Weights of a small mixture-of-experts language model, trained from scratch on English Wikipedia.
Size: 12 layers, width 192, vocabulary 8993, 43.8M parameters.
Training: a variant of SOAP for the experts, 364M tokens.
Below are experts of layer 9 (counted from 0) of a mixture-of-experts language model. Rows are named router (the router's row for the expert) and show model dimensions 0-191. Each number is 200 + 40 x the weight over its row's rms, rounded and kept within 0 to 999.
After each expert's rows: a language model's description of what the expert responds to. This comes from a sample of Wikipedia text that the model never trained on.

# expert 43
router,277,187,158,248,149,202,219,221,189,196,179,293,149,119,236,183,162,227,171,239,261,179,182,150,211,287,146,199,252,154,241,222,188,178,180,212,208,160,239,210,200,117,219,227,257,196,200,181,234,224,198,282,271,165,192,194,238,216,240,155,246,187,207,191,223,230,153,214,208,231,200,177,177,200,149,198,150,231,160,237,229,252,203,233,249,232,166,195,154,155,270,166,138,209,157,248,230,166,178,189,159,213,176,207,204,254,291,194,219,258,147,262,184,141,187,216,113,244,276,147,218,193,233,212,179,211,188,116,224,174,193,137,221,269,255,219,222,124,152,234,237,280,197,282,215,210,144,164,241,257,151,223,207,197,230,230,246,185,169,257,187,193,277,189,199,188,204,163,235,218,227,241,221,154,170,207,217,200,187,237,177,115,284,237,175,129,162,155,198,250,213,230
Description: Asian name syllables

# expert 0
router,156,174,178,220,200,193,200,206,143,300,220,244,190,165,160,215,136,165,246,197,205,192,105,193,210,238,209,176,243,160,291,226,176,242,208,254,211,197,187,208,181,165,233,175,201,187,214,148,189,168,201,213,228,204,196,183,244,178,239,172,172,123,200,292,240,217,191,166,202,240,231,182,203,158,163,259,202,165,157,222,280,246,177,209,203,153,207,145,166,208,188,197,148,215,226,244,172,201,155,225,199,228,199,156,201,280,238,223,206,205,109,186,162,151,268,245,125,272,162,222,108,131,248,221,146,211,208,168,243,231,121,152,264,249,199,231,256,213,244,221,177,289,232,219,196,130,202,226,215,251,158,216,223,209,201,177,323,188,176,207,226,252,267,166,200,214,184,164,211,249,209,140,212,138,106,190,221,218,207,172,192,165,230,233,206,140,193,262,246,292,235,217
Description: Short word-start fragments

# expert 28
router,213,171,162,300,113,289,182,146,177,256,75,182,200,208,232,188,219,175,201,194,245,185,166,169,202,197,262,235,241,175,219,188,136,246,269,154,215,150,259,201,183,187,127,218,216,163,183,163,194,183,261,219,245,186,251,244,217,198,212,241,257,165,219,218,230,294,196,156,194,195,152,186,245,224,200,235,178,172,218,172,215,225,174,190,252,246,143,184,213,157,175,198,233,145,202,209,172,179,135,224,219,216,175,200,205,198,257,169,198,225,192,228,168,128,232,166,179,285,144,188,209,213,213,155,171,245,279,205,172,196,149,118,265,236,239,227,263,224,144,277,206,155,140,280,168,181,176,255,252,225,210,189,192,129,264,218,237,186,231,233,154,265,201,226,197,234,238,181,184,224,204,231,268,134,193,137,165,231,189,237,217,207,257,237,182,87,188,213,208,233,174,202
Description: Mid-word syllable pieces

# expert 51
router,182,214,229,255,177,225,259,153,151,218,159,259,112,153,212,183,174,145,187,273,224,192,151,214,175,282,243,265,231,217,193,207,134,205,224,173,176,219,205,196,132,170,208,235,233,161,184,143,201,198,234,159,211,179,235,202,179,198,237,190,210,121,119,217,165,278,158,214,160,214,247,225,158,183,209,267,236,178,156,251,197,136,191,196,210,169,170,161,171,136,240,220,161,168,194,211,219,223,212,182,184,210,186,165,182,224,309,169,251,209,138,255,157,160,179,215,175,216,142,137,202,250,204,177,194,168,169,176,188,167,145,139,235,263,197,160,248,181,143,168,224,206,207,264,231,180,132,214,238,241,216,228,158,239,275,199,249,204,252,227,190,165,242,166,186,249,239,188,210,218,154,194,248,152,148,196,185,102,257,236,183,41,282,215,241,173,227,218,204,233,239,211
Description: Mid-name syllables

# expert 47
router,199,230,223,207,172,201,239,230,174,217,209,239,204,166,187,234,174,192,195,130,210,177,125,213,154,192,217,165,205,135,229,240,180,224,185,233,227,144,230,248,162,141,229,110,172,115,176,129,242,219,284,225,210,249,127,233,216,227,182,204,161,212,208,193,213,296,172,283,171,178,119,221,163,198,198,209,199,187,233,231,283,184,174,270,264,228,97,121,222,206,160,276,178,217,197,189,230,210,217,147,212,172,158,178,203,236,238,146,241,181,199,230,222,212,208,228,133,248,185,151,168,211,221,185,167,313,185,128,196,180,196,158,216,242,253,113,237,263,238,260,209,248,218,236,155,164,236,261,188,245,195,225,216,191,252,200,245,206,219,231,187,200,194,157,218,170,262,169,201,208,220,157,173,192,157,148,172,224,227,206,230,212,274,288,191,125,212,154,216,196,251,277
Description: Digit 2 and h/m pieces

# expert 2
router,216,171,165,283,202,205,125,214,178,231,235,262,193,188,259,174,104,164,224,152,200,151,131,130,177,203,277,279,239,171,191,226,244,220,175,244,203,282,237,203,168,158,242,185,166,166,173,179,260,157,199,210,214,186,238,222,192,201,218,218,228,152,110,277,185,268,162,182,239,189,168,164,214,237,168,218,185,201,161,148,291,214,198,195,180,247,158,166,218,203,243,218,192,156,145,187,187,209,145,218,140,246,193,226,222,154,250,246,260,218,169,206,170,211,158,167,114,188,168,162,151,203,261,170,114,174,254,209,224,162,204,177,223,193,262,147,236,139,196,227,206,231,267,247,180,301,198,237,130,182,174,126,143,169,227,263,267,200,179,256,179,192,215,170,188,165,197,282,226,197,276,192,235,210,208,173,154,202,229,190,182,175,215,224,240,145,160,216,142,204,230,240
Description: Mid-word fragments, intensity prefixes

# expert 24
router,189,161,113,228,147,241,214,183,185,287,225,272,233,125,244,260,84,213,210,237,221,153,181,168,166,156,219,253,242,217,242,163,164,258,211,216,224,215,189,180,152,203,288,199,208,142,246,137,159,216,177,214,245,189,251,218,178,220,210,241,215,138,184,242,191,215,218,234,157,206,187,149,179,117,158,266,205,198,185,245,194,196,126,208,224,228,172,134,185,189,274,283,173,176,222,205,165,181,188,163,211,245,166,216,211,246,279,213,187,126,206,208,202,191,204,200,210,256,228,205,199,207,221,131,168,248,150,191,263,183,157,150,225,212,255,196,265,133,184,176,191,192,255,274,196,173,186,191,199,250,178,199,227,230,209,259,177,241,183,296,123,196,211,152,183,231,229,190,206,267,235,119,223,113,220,168,129,218,212,208,235,165,244,219,207,204,276,148,211,165,142,222
Description: Negative prefixes and year zeros

# expert 3
router,184,163,185,248,216,247,175,162,169,297,182,296,181,88,137,237,194,202,276,242,177,212,147,241,222,150,184,194,213,170,218,261,193,176,238,214,191,179,219,186,257,130,227,193,201,172,187,185,198,227,278,202,241,221,179,156,147,216,217,208,207,99,217,200,226,230,159,211,274,243,204,215,219,199,194,221,205,212,123,187,251,175,163,282,187,242,174,175,203,190,221,234,203,195,177,189,185,213,182,159,183,180,204,156,173,212,240,208,221,253,173,207,210,118,203,255,156,228,181,178,133,113,204,185,198,146,251,158,155,221,166,143,233,255,198,190,256,193,98,192,224,208,196,288,172,229,150,223,239,207,150,216,187,174,243,299,218,255,220,159,127,151,225,166,179,197,255,143,219,217,171,161,215,148,168,137,149,230,121,196,184,139,248,277,211,150,159,211,169,282,207,207
Description: Proper-name opening pieces

# expert 52
router,130,160,172,180,166,196,217,241,207,246,152,205,205,212,198,180,160,119,224,195,157,211,266,152,227,168,228,222,205,123,221,239,153,289,227,208,151,180,196,231,225,102,222,262,216,218,172,168,218,157,175,212,245,223,205,193,117,275,198,167,183,213,150,193,191,237,225,212,281,216,236,126,183,197,106,203,249,201,200,144,223,253,150,208,151,206,169,182,187,152,238,243,190,205,218,253,181,203,224,196,207,178,217,224,221,199,333,248,247,231,218,188,136,119,197,206,195,281,144,176,98,203,189,207,179,204,205,156,175,188,140,247,253,297,222,186,308,193,184,240,246,240,161,190,189,164,227,179,238,216,163,168,209,225,217,250,203,179,201,227,169,184,184,205,217,273,223,158,180,171,234,156,228,151,184,173,135,136,227,237,270,158,211,219,198,134,131,180,179,223,151,243
Description: Lowercase initial letters

# expert 7
router,203,166,172,258,242,228,214,167,180,217,179,218,219,198,195,144,167,224,301,183,207,242,193,217,235,130,202,260,238,164,196,188,202,244,206,212,192,154,178,235,131,174,224,203,241,145,214,110,217,153,205,223,248,129,125,209,199,213,218,268,227,183,116,261,235,226,195,188,249,199,208,235,255,184,209,175,226,231,200,211,206,205,188,304,262,212,144,140,219,158,235,237,121,171,129,234,202,226,191,182,221,241,253,165,197,256,204,125,202,294,178,244,182,148,168,266,136,210,260,170,165,197,311,136,178,181,185,199,203,237,172,150,205,268,214,254,200,226,162,178,195,272,172,171,180,143,191,202,235,205,168,204,240,205,270,184,168,226,186,190,222,236,226,236,228,236,161,163,235,194,269,126,193,156,175,157,201,202,219,162,285,151,190,230,250,186,221,168,90,182,225,155
Description: Infobox and list fields

# expert 50
router,200,160,196,172,126,250,185,218,177,247,139,184,117,204,213,208,160,183,252,172,212,200,195,189,229,152,233,192,158,155,245,205,199,246,217,251,269,149,228,201,267,188,228,205,218,223,232,190,206,140,151,187,220,184,198,259,142,184,229,188,220,114,166,295,208,194,158,265,203,200,215,221,207,228,165,205,160,191,193,156,241,239,216,194,181,222,148,209,236,173,195,255,110,93,144,224,146,242,106,100,125,217,208,244,195,192,254,211,166,219,165,163,138,256,149,229,162,306,219,159,145,168,187,188,200,185,171,178,234,208,173,117,173,224,186,165,196,176,110,204,213,235,139,266,164,160,143,164,219,227,235,186,186,226,239,233,216,227,199,208,184,229,309,192,195,233,232,199,208,183,234,138,196,168,174,244,149,201,210,265,176,119,241,217,237,144,182,153,190,162,184,158
Description: Structural punctuation, headings

# expert 6
router,192,200,189,271,175,234,182,171,186,180,181,237,172,173,262,289,156,207,183,272,186,202,133,201,182,162,206,212,226,146,278,164,220,215,243,234,235,204,204,193,153,134,193,240,167,210,202,138,213,129,190,243,212,178,151,200,131,193,220,201,204,206,163,193,221,247,177,253,177,314,178,171,227,234,171,225,160,227,179,218,272,185,149,212,244,248,187,176,264,194,203,234,166,126,204,208,182,190,134,172,186,164,197,243,275,243,259,194,157,252,226,164,126,163,175,184,197,212,230,190,146,142,172,186,156,197,151,219,202,162,108,136,210,240,220,115,157,180,140,206,209,277,217,231,223,221,174,198,144,188,185,247,110,223,265,202,256,204,157,219,184,215,212,152,177,182,220,133,165,143,194,164,233,111,154,102,150,250,164,183,217,181,264,278,220,187,124,212,202,234,235,219
Description: Apostrophes and table digits

# expert 14
router,154,116,214,207,230,287,238,246,185,208,248,263,189,160,187,218,193,158,285,239,179,135,212,224,233,161,261,225,224,186,193,172,206,284,213,206,202,150,244,189,171,156,203,179,216,194,221,191,187,132,216,215,223,214,133,161,145,187,245,223,241,220,185,238,203,304,202,172,155,239,228,223,238,207,139,160,210,209,155,137,227,217,119,316,248,213,161,200,178,212,168,151,206,149,191,196,181,232,183,209,166,276,195,177,204,240,181,211,169,306,200,257,162,180,203,236,208,196,218,167,160,140,237,163,241,212,188,172,223,196,191,154,227,224,226,193,216,201,165,211,299,164,224,283,192,246,209,201,242,254,117,246,187,159,205,201,213,271,187,270,201,107,201,209,221,159,261,179,193,226,212,106,239,191,187,185,208,185,234,175,215,80,216,274,250,199,217,175,174,170,146,237
Description: Digits in infobox data

# expert 41
router,200,154,213,254,205,248,205,160,147,238,102,220,176,163,188,241,207,223,226,229,227,139,191,166,252,163,267,204,232,201,193,198,192,323,200,213,183,194,231,258,174,172,223,190,211,194,180,115,184,173,150,177,185,176,169,212,188,227,202,159,242,213,124,247,211,211,184,221,180,186,176,139,172,266,137,245,186,214,191,205,273,231,166,247,192,210,165,104,215,250,202,294,186,186,196,178,179,325,211,196,190,191,207,185,187,128,204,221,188,209,243,126,207,220,215,191,234,285,250,77,184,158,199,161,197,144,216,230,205,149,180,163,191,240,252,188,181,235,182,253,192,218,246,204,152,180,181,168,236,192,172,211,201,213,266,229,211,275,164,214,248,204,248,138,280,206,275,178,225,236,213,137,180,93,205,206,257,208,242,171,228,142,262,207,145,146,235,192,212,257,226,177
Description: Year digits and f/n pieces

# expert 42
router,211,176,175,224,126,222,280,186,174,225,120,277,181,178,198,225,102,147,184,208,230,212,143,196,151,255,201,204,263,185,239,192,170,204,177,179,240,140,185,205,154,215,229,191,216,215,147,235,247,195,199,217,242,194,174,209,125,232,270,251,212,219,183,155,250,262,203,238,224,275,181,197,201,268,97,261,178,218,194,198,231,234,189,173,196,181,171,145,171,178,247,209,150,159,210,281,184,233,229,146,193,213,223,207,224,253,252,106,266,248,147,240,185,153,207,175,88,186,215,187,183,232,140,207,112,187,198,205,209,193,212,149,248,294,185,181,252,164,202,228,255,267,229,244,110,222,220,198,185,248,148,178,193,160,224,156,209,238,205,269,229,225,237,225,185,225,213,254,233,283,245,222,208,181,163,230,188,196,180,197,191,114,279,213,234,177,212,177,160,200,212,235
Description: Romance-language word endings

# expert 58
router,215,140,195,220,173,155,208,180,183,221,220,208,166,181,208,235,179,107,248,156,208,230,170,165,232,128,276,241,247,109,254,181,192,248,179,206,193,166,250,212,209,165,284,144,200,208,178,123,208,178,172,213,182,221,224,208,212,193,243,224,252,216,176,239,266,234,164,200,241,209,156,168,199,219,153,209,222,184,203,280,228,223,204,205,197,258,142,165,213,193,200,233,156,147,140,210,184,288,185,219,244,225,164,202,159,201,254,123,242,252,164,207,165,123,219,167,162,234,157,174,105,193,207,177,185,220,239,173,109,186,121,143,244,293,253,245,187,217,87,171,174,221,213,232,216,196,214,208,258,241,213,184,217,162,278,175,223,297,147,255,249,181,201,191,153,265,194,193,259,142,250,201,208,152,196,195,166,207,184,219,231,139,212,295,234,149,210,184,193,220,206,205
Description: Spaces before numbers

# expert 56
router,140,174,237,263,145,234,193,163,146,253,192,257,166,138,204,176,137,125,207,234,234,214,218,169,251,173,167,202,227,142,242,127,218,253,231,217,226,186,227,182,184,192,261,170,218,196,136,225,223,166,157,185,192,223,116,170,195,223,228,138,235,153,208,260,225,244,188,223,172,222,212,182,203,217,112,204,151,146,165,265,238,208,174,230,267,208,178,153,171,266,193,245,141,102,164,181,191,226,183,148,177,191,182,208,221,252,301,239,164,244,171,129,204,211,234,208,176,230,154,185,183,178,158,206,169,243,199,177,183,172,116,160,247,281,218,206,273,258,135,243,214,220,179,276,158,170,153,208,178,234,177,206,248,156,250,203,230,221,246,246,180,126,242,201,183,169,285,189,223,221,171,134,196,151,137,129,140,172,196,158,245,213,235,215,199,136,203,166,181,237,179,226
Description: Letter A and articles

# expert 19
router,205,181,216,181,233,268,216,180,141,252,210,249,163,168,236,250,189,182,213,224,215,180,168,241,244,149,230,212,264,129,201,263,133,218,213,183,172,142,215,216,226,161,272,207,174,201,147,162,199,129,180,167,182,176,159,185,200,234,203,200,225,214,122,200,289,233,176,221,183,211,205,200,233,247,141,249,169,189,128,181,230,240,191,192,185,189,192,182,191,228,221,239,162,156,165,195,200,250,200,188,173,173,223,209,273,249,280,135,186,238,184,220,188,157,226,203,156,246,221,227,136,186,241,246,198,193,218,146,233,146,48,166,246,272,223,160,257,185,186,287,155,237,240,205,123,190,159,245,192,249,164,162,120,242,318,217,201,166,197,179,214,87,271,183,146,228,229,171,244,176,247,161,192,189,180,197,182,230,177,241,196,199,215,239,193,143,259,187,178,189,172,251
Description: As, became, No

# expert 59
router,164,210,225,164,146,252,183,170,170,242,195,294,172,166,240,261,150,179,234,181,215,245,240,157,147,157,286,193,236,111,230,220,220,206,206,197,179,198,172,211,169,194,249,170,180,168,176,174,202,175,151,252,228,178,238,202,161,214,300,199,237,187,175,210,289,245,209,224,242,185,211,184,244,226,186,172,154,129,189,188,214,216,149,184,215,198,117,187,191,237,227,211,114,126,169,196,227,203,116,274,170,176,192,199,234,256,219,204,198,240,169,168,175,177,198,176,133,294,162,157,234,154,201,214,121,142,203,197,228,159,181,159,229,284,236,138,170,179,193,261,201,268,154,196,196,179,207,176,208,267,135,218,228,208,295,284,244,202,180,220,197,112,213,192,192,247,244,167,150,194,268,184,219,193,140,195,226,209,181,142,204,181,270,269,186,122,169,216,160,242,192,187
Description: Sentence-final periods

# expert 46
router,182,172,146,192,201,231,154,241,211,234,198,271,218,138,206,138,184,252,221,214,188,192,195,193,189,242,208,255,207,194,340,160,158,190,204,176,181,162,220,164,170,129,250,134,217,94,195,214,208,126,196,216,233,167,149,236,207,254,295,232,195,226,153,245,237,248,244,269,246,181,245,223,215,190,113,274,183,216,203,212,238,168,149,184,193,244,127,189,226,178,210,223,130,218,116,218,188,234,167,189,224,190,183,182,246,225,235,157,187,165,240,199,133,197,182,258,149,220,200,200,154,139,201,148,192,200,224,168,233,165,238,163,219,254,214,242,185,174,144,247,227,241,155,247,205,208,235,205,183,259,220,196,176,171,267,184,257,220,255,177,248,134,243,162,213,182,245,165,161,141,211,129,227,207,224,153,175,229,226,144,283,108,264,228,185,188,167,196,217,206,253,256
Description: Table headers and cells

# expert 49
router,208,172,224,211,199,225,238,169,168,251,210,176,154,155,206,262,133,198,235,201,221,173,145,117,244,208,205,176,197,162,302,248,176,223,152,139,180,164,208,236,181,214,295,178,165,216,135,133,180,142,267,240,234,194,174,172,156,148,187,222,213,200,170,214,239,237,182,260,242,158,208,164,174,277,235,267,76,182,164,225,197,185,182,225,272,194,106,167,143,171,232,273,190,188,190,207,186,212,214,173,232,262,275,186,162,249,245,218,144,209,174,165,187,232,256,198,131,216,181,168,149,248,237,202,182,217,260,245,222,200,186,196,265,287,227,237,212,225,182,187,245,206,158,234,122,181,177,269,203,198,203,272,160,223,249,254,200,179,185,224,233,198,213,206,205,226,209,235,204,205,246,184,242,211,170,165,158,193,248,235,196,174,267,193,185,102,239,248,157,148,145,264
Description: Month names, paragraph ends

# expert 32
router,186,164,226,251,168,209,199,221,178,210,244,303,232,195,201,245,187,186,258,235,266,204,189,184,205,162,269,270,229,162,232,191,183,204,250,230,155,149,198,222,169,195,228,184,252,129,186,172,292,150,228,256,218,235,200,173,155,247,231,151,205,194,180,187,258,276,172,255,249,232,210,228,135,168,238,246,142,167,167,196,241,145,181,203,255,263,108,130,197,241,261,213,198,208,222,152,213,285,187,164,206,238,213,203,176,177,188,198,163,251,206,183,199,201,163,237,165,207,182,143,161,231,180,90,185,198,173,172,132,157,166,218,258,242,191,129,251,214,218,167,173,194,202,236,211,193,167,198,222,238,202,223,141,238,254,181,234,263,149,205,195,133,267,196,225,168,251,189,182,175,285,131,117,184,193,168,104,231,187,251,242,145,200,188,206,221,259,187,127,164,218,246
Description: Initial capital letters

# expert 48
router,157,161,142,162,206,225,228,220,142,219,273,247,205,165,156,169,154,173,194,218,214,189,147,141,211,178,225,229,266,171,256,208,208,199,214,215,217,141,215,190,247,126,153,181,178,137,186,143,190,150,204,185,248,172,96,185,186,194,219,219,223,146,223,204,196,245,244,227,178,231,234,150,218,232,196,214,181,227,162,169,262,189,226,170,251,259,188,184,161,166,168,203,124,116,181,195,221,200,114,177,201,227,217,137,239,184,234,171,152,251,187,197,143,157,233,185,151,166,186,141,198,209,240,194,227,243,211,105,175,168,78,125,210,240,141,136,199,216,183,211,154,158,191,304,184,242,211,193,220,234,109,160,184,190,206,242,247,172,163,171,216,218,242,205,194,280,204,173,169,228,270,125,226,105,160,218,222,225,160,208,212,190,259,269,136,178,239,216,155,244,177,222
Description: W-sounds and consonant clusters

# expert 16
router,170,191,160,179,159,185,187,167,121,293,141,269,191,102,201,210,145,158,197,160,178,182,183,204,140,132,150,185,246,163,200,214,162,219,233,215,236,115,222,179,211,190,217,218,237,182,188,167,178,137,256,233,306,202,197,201,174,235,243,169,201,139,99,215,227,267,145,203,248,217,177,234,229,268,133,257,146,210,139,290,186,181,134,178,201,199,206,161,153,229,209,202,157,185,224,205,149,231,180,197,160,207,221,189,267,230,265,155,176,236,203,204,165,249,252,206,198,266,256,138,190,219,239,102,206,209,191,170,138,205,142,143,214,251,186,197,230,208,205,218,253,255,155,264,207,167,165,179,229,165,145,196,187,209,237,188,260,257,139,211,210,157,216,211,245,231,187,142,248,194,228,149,234,184,159,149,233,161,232,191,189,208,281,241,197,152,183,163,188,245,219,239
Description: Clause connectives, auxiliaries

# expert 17
router,236,209,183,213,191,199,232,202,205,239,207,257,228,124,253,186,217,110,180,245,194,180,194,208,207,281,258,259,271,129,257,263,217,213,170,249,178,204,163,162,162,168,296,201,190,178,245,109,252,98,169,221,285,248,154,227,216,269,221,193,209,206,196,298,249,273,209,291,191,213,217,160,253,249,188,206,154,202,215,223,174,189,183,198,215,209,164,173,186,168,293,210,131,131,179,209,216,204,105,164,235,148,234,171,279,193,269,159,241,237,188,254,169,232,199,217,189,239,189,204,170,159,146,217,148,190,226,179,172,194,178,151,227,207,212,168,269,185,194,246,204,226,158,227,250,246,194,255,262,113,236,253,223,171,193,176,290,160,197,189,190,200,224,179,157,233,230,185,198,213,236,161,222,157,184,213,185,140,196,189,183,131,242,187,176,165,215,204,170,199,187,185
Description: Pieces after B/b

# expert 62
router,179,213,222,291,110,168,160,213,167,277,244,266,190,173,182,216,218,140,193,187,281,238,220,197,134,171,220,252,279,71,198,190,157,247,204,220,151,160,246,190,203,140,220,165,233,249,168,141,235,119,237,241,193,239,228,255,172,202,219,191,220,218,191,181,222,217,183,227,180,247,219,151,230,205,199,197,139,230,148,259,266,193,152,222,242,210,147,195,183,209,212,216,155,189,140,209,159,176,154,262,182,207,223,170,230,193,254,166,203,308,159,176,150,190,175,236,201,215,214,157,133,230,160,166,148,166,244,143,295,179,147,153,173,207,175,229,169,193,163,272,199,190,251,225,194,193,222,245,211,208,163,225,169,219,211,206,211,246,171,206,164,131,220,202,208,161,259,183,224,200,242,164,171,154,207,154,161,201,190,162,250,159,265,277,177,101,159,174,227,252,204,267
Description: Non-Latin script bytes

# expert 33
router,255,211,211,217,161,229,197,153,169,218,157,252,189,168,145,177,128,125,195,214,222,157,184,161,174,245,235,272,244,201,181,210,156,305,221,219,241,202,239,226,254,202,217,206,262,134,211,167,160,111,136,194,169,240,228,108,137,211,232,188,228,203,164,267,277,278,190,171,209,153,208,154,264,216,181,233,183,188,154,198,253,210,196,153,180,232,204,161,203,229,221,215,174,170,203,234,132,174,111,189,153,230,191,164,222,282,229,213,200,253,173,240,135,181,226,179,194,217,225,178,207,228,163,97,161,227,187,182,153,153,130,140,265,221,297,155,264,179,229,220,199,259,175,262,187,234,181,178,173,227,201,228,170,191,226,217,236,189,161,223,198,197,245,174,204,205,190,163,235,215,260,190,258,191,203,175,112,204,185,183,237,172,238,229,303,176,198,155,150,175,215,286
Description: Adjective suffixes

# expert 27
router,207,165,165,176,212,204,246,112,210,232,236,265,71,132,273,151,171,195,233,229,195,208,209,191,182,198,209,301,206,143,255,219,214,267,174,205,187,189,231,211,134,180,252,237,244,237,160,205,235,199,221,197,183,220,150,257,167,250,279,235,236,160,174,246,252,199,206,260,202,207,108,215,215,200,143,290,218,206,158,211,169,161,190,152,201,212,211,143,210,235,235,274,135,160,196,196,192,235,213,187,195,240,207,187,279,205,262,190,289,254,139,138,167,180,191,180,147,235,243,133,178,196,231,172,179,168,247,192,213,179,125,189,188,270,206,198,279,184,168,290,221,226,231,223,210,165,128,211,185,178,139,258,211,199,203,240,246,189,148,189,203,214,200,189,191,201,239,197,226,233,230,182,196,161,152,226,164,208,215,180,276,152,221,230,281,100,183,206,195,207,154,220
Description: Table row ends, Latin prefixes

# expert 20
router,250,196,196,282,205,250,196,214,165,201,224,252,186,183,198,144,188,184,198,179,209,168,152,145,141,292,192,211,246,126,219,214,241,150,207,239,203,171,208,149,200,154,207,198,266,203,267,204,197,122,207,215,266,183,161,173,151,256,237,236,207,166,164,216,242,274,193,238,236,263,193,225,215,253,145,257,149,201,138,229,257,194,193,256,179,257,204,196,212,147,213,210,218,224,164,228,183,250,164,200,129,207,175,209,202,249,253,164,221,218,168,226,199,140,231,241,209,222,168,146,222,171,216,195,178,182,239,202,144,120,126,191,258,285,245,144,231,168,151,192,235,235,196,331,199,192,168,211,205,194,160,213,192,179,280,245,262,197,149,227,195,210,238,187,168,250,151,214,230,180,204,160,179,125,119,179,178,220,197,185,193,66,293,228,248,196,223,203,189,254,221,176
Description: Personal name pieces

# expert 34
router,252,207,228,241,144,274,141,216,148,276,171,268,184,124,176,178,182,189,235,205,214,216,135,199,185,175,251,255,214,201,236,189,181,234,242,208,207,136,218,184,184,191,202,223,238,251,169,147,167,168,248,220,263,184,140,164,213,158,264,271,215,110,166,212,286,220,164,199,184,184,216,144,203,247,184,262,164,170,176,249,235,236,186,255,184,264,182,137,200,233,199,230,218,193,149,224,139,295,154,171,194,200,206,196,137,253,270,181,283,234,163,161,190,181,132,217,182,271,217,181,183,203,210,170,236,184,165,193,176,157,176,137,224,196,234,152,282,164,179,245,187,212,228,254,160,192,163,213,194,158,176,266,186,256,227,216,208,181,185,238,193,187,280,211,108,217,303,188,214,160,243,180,167,138,157,141,168,198,135,174,223,179,253,274,207,159,228,192,169,159,167,199
Description: Name-initial syllables

# expert 53
router,202,149,192,240,159,230,271,225,183,241,187,221,195,171,214,145,139,112,208,221,170,191,200,168,181,232,265,234,213,211,297,235,232,183,204,270,201,202,265,185,118,237,247,155,267,184,224,107,200,138,171,195,255,156,238,222,225,250,266,233,252,172,147,251,225,227,188,169,260,287,174,196,148,188,146,229,202,236,176,164,203,175,194,153,172,240,189,158,219,240,233,238,173,199,188,193,154,221,172,235,149,215,149,172,171,248,186,189,233,272,186,242,173,113,180,206,146,283,242,146,207,240,235,146,250,174,268,171,215,173,182,167,294,237,267,203,211,205,156,188,235,234,186,216,135,189,165,274,246,240,173,205,176,150,256,237,247,214,206,177,221,206,274,172,171,235,253,154,242,244,228,182,201,195,178,219,211,128,219,219,204,173,261,224,275,147,239,151,189,229,177,227
Description: Person role nouns

# expert 54
router,219,144,196,254,153,246,241,146,178,233,195,200,217,207,211,278,141,148,197,215,189,217,147,213,206,260,209,202,245,161,162,167,158,285,222,228,241,191,179,171,241,148,223,167,224,184,150,169,196,141,113,238,218,192,189,179,147,171,236,246,260,175,191,220,244,248,94,176,213,217,200,252,200,204,231,270,174,166,180,232,243,250,174,228,184,278,129,181,183,208,255,215,155,141,213,260,176,228,213,200,231,213,213,133,247,249,222,147,217,193,153,185,173,216,235,210,166,201,228,211,188,202,205,216,165,222,194,149,204,186,172,208,232,224,256,161,253,244,143,207,185,260,181,279,215,162,130,230,184,187,201,152,171,191,286,235,252,217,209,216,194,120,218,199,218,213,213,133,247,132,235,140,218,209,117,158,84,198,211,210,309,224,275,277,207,194,200,190,138,249,244,247
Description: Articles and possessives

# expert 13
router,169,177,216,249,187,234,156,140,141,189,172,243,177,150,189,215,106,161,214,187,180,211,100,216,192,195,227,244,292,161,243,175,198,219,207,193,195,161,218,203,201,186,224,170,208,150,219,163,194,150,261,231,268,183,161,218,140,275,276,261,234,216,127,230,255,244,164,277,244,260,252,164,210,135,168,196,182,155,219,167,227,210,141,214,195,232,184,116,163,252,193,227,169,169,181,218,142,228,199,197,170,224,250,177,246,163,221,192,254,244,175,270,145,161,221,193,129,251,179,171,207,212,238,232,212,239,265,112,179,121,156,196,231,186,197,187,208,180,172,240,292,205,167,229,248,217,233,208,227,210,203,228,159,190,231,265,259,207,197,186,199,177,241,217,214,201,268,183,190,208,241,98,241,164,178,137,185,261,219,190,178,173,248,242,272,149,97,221,171,197,182,217
Description: Places and directions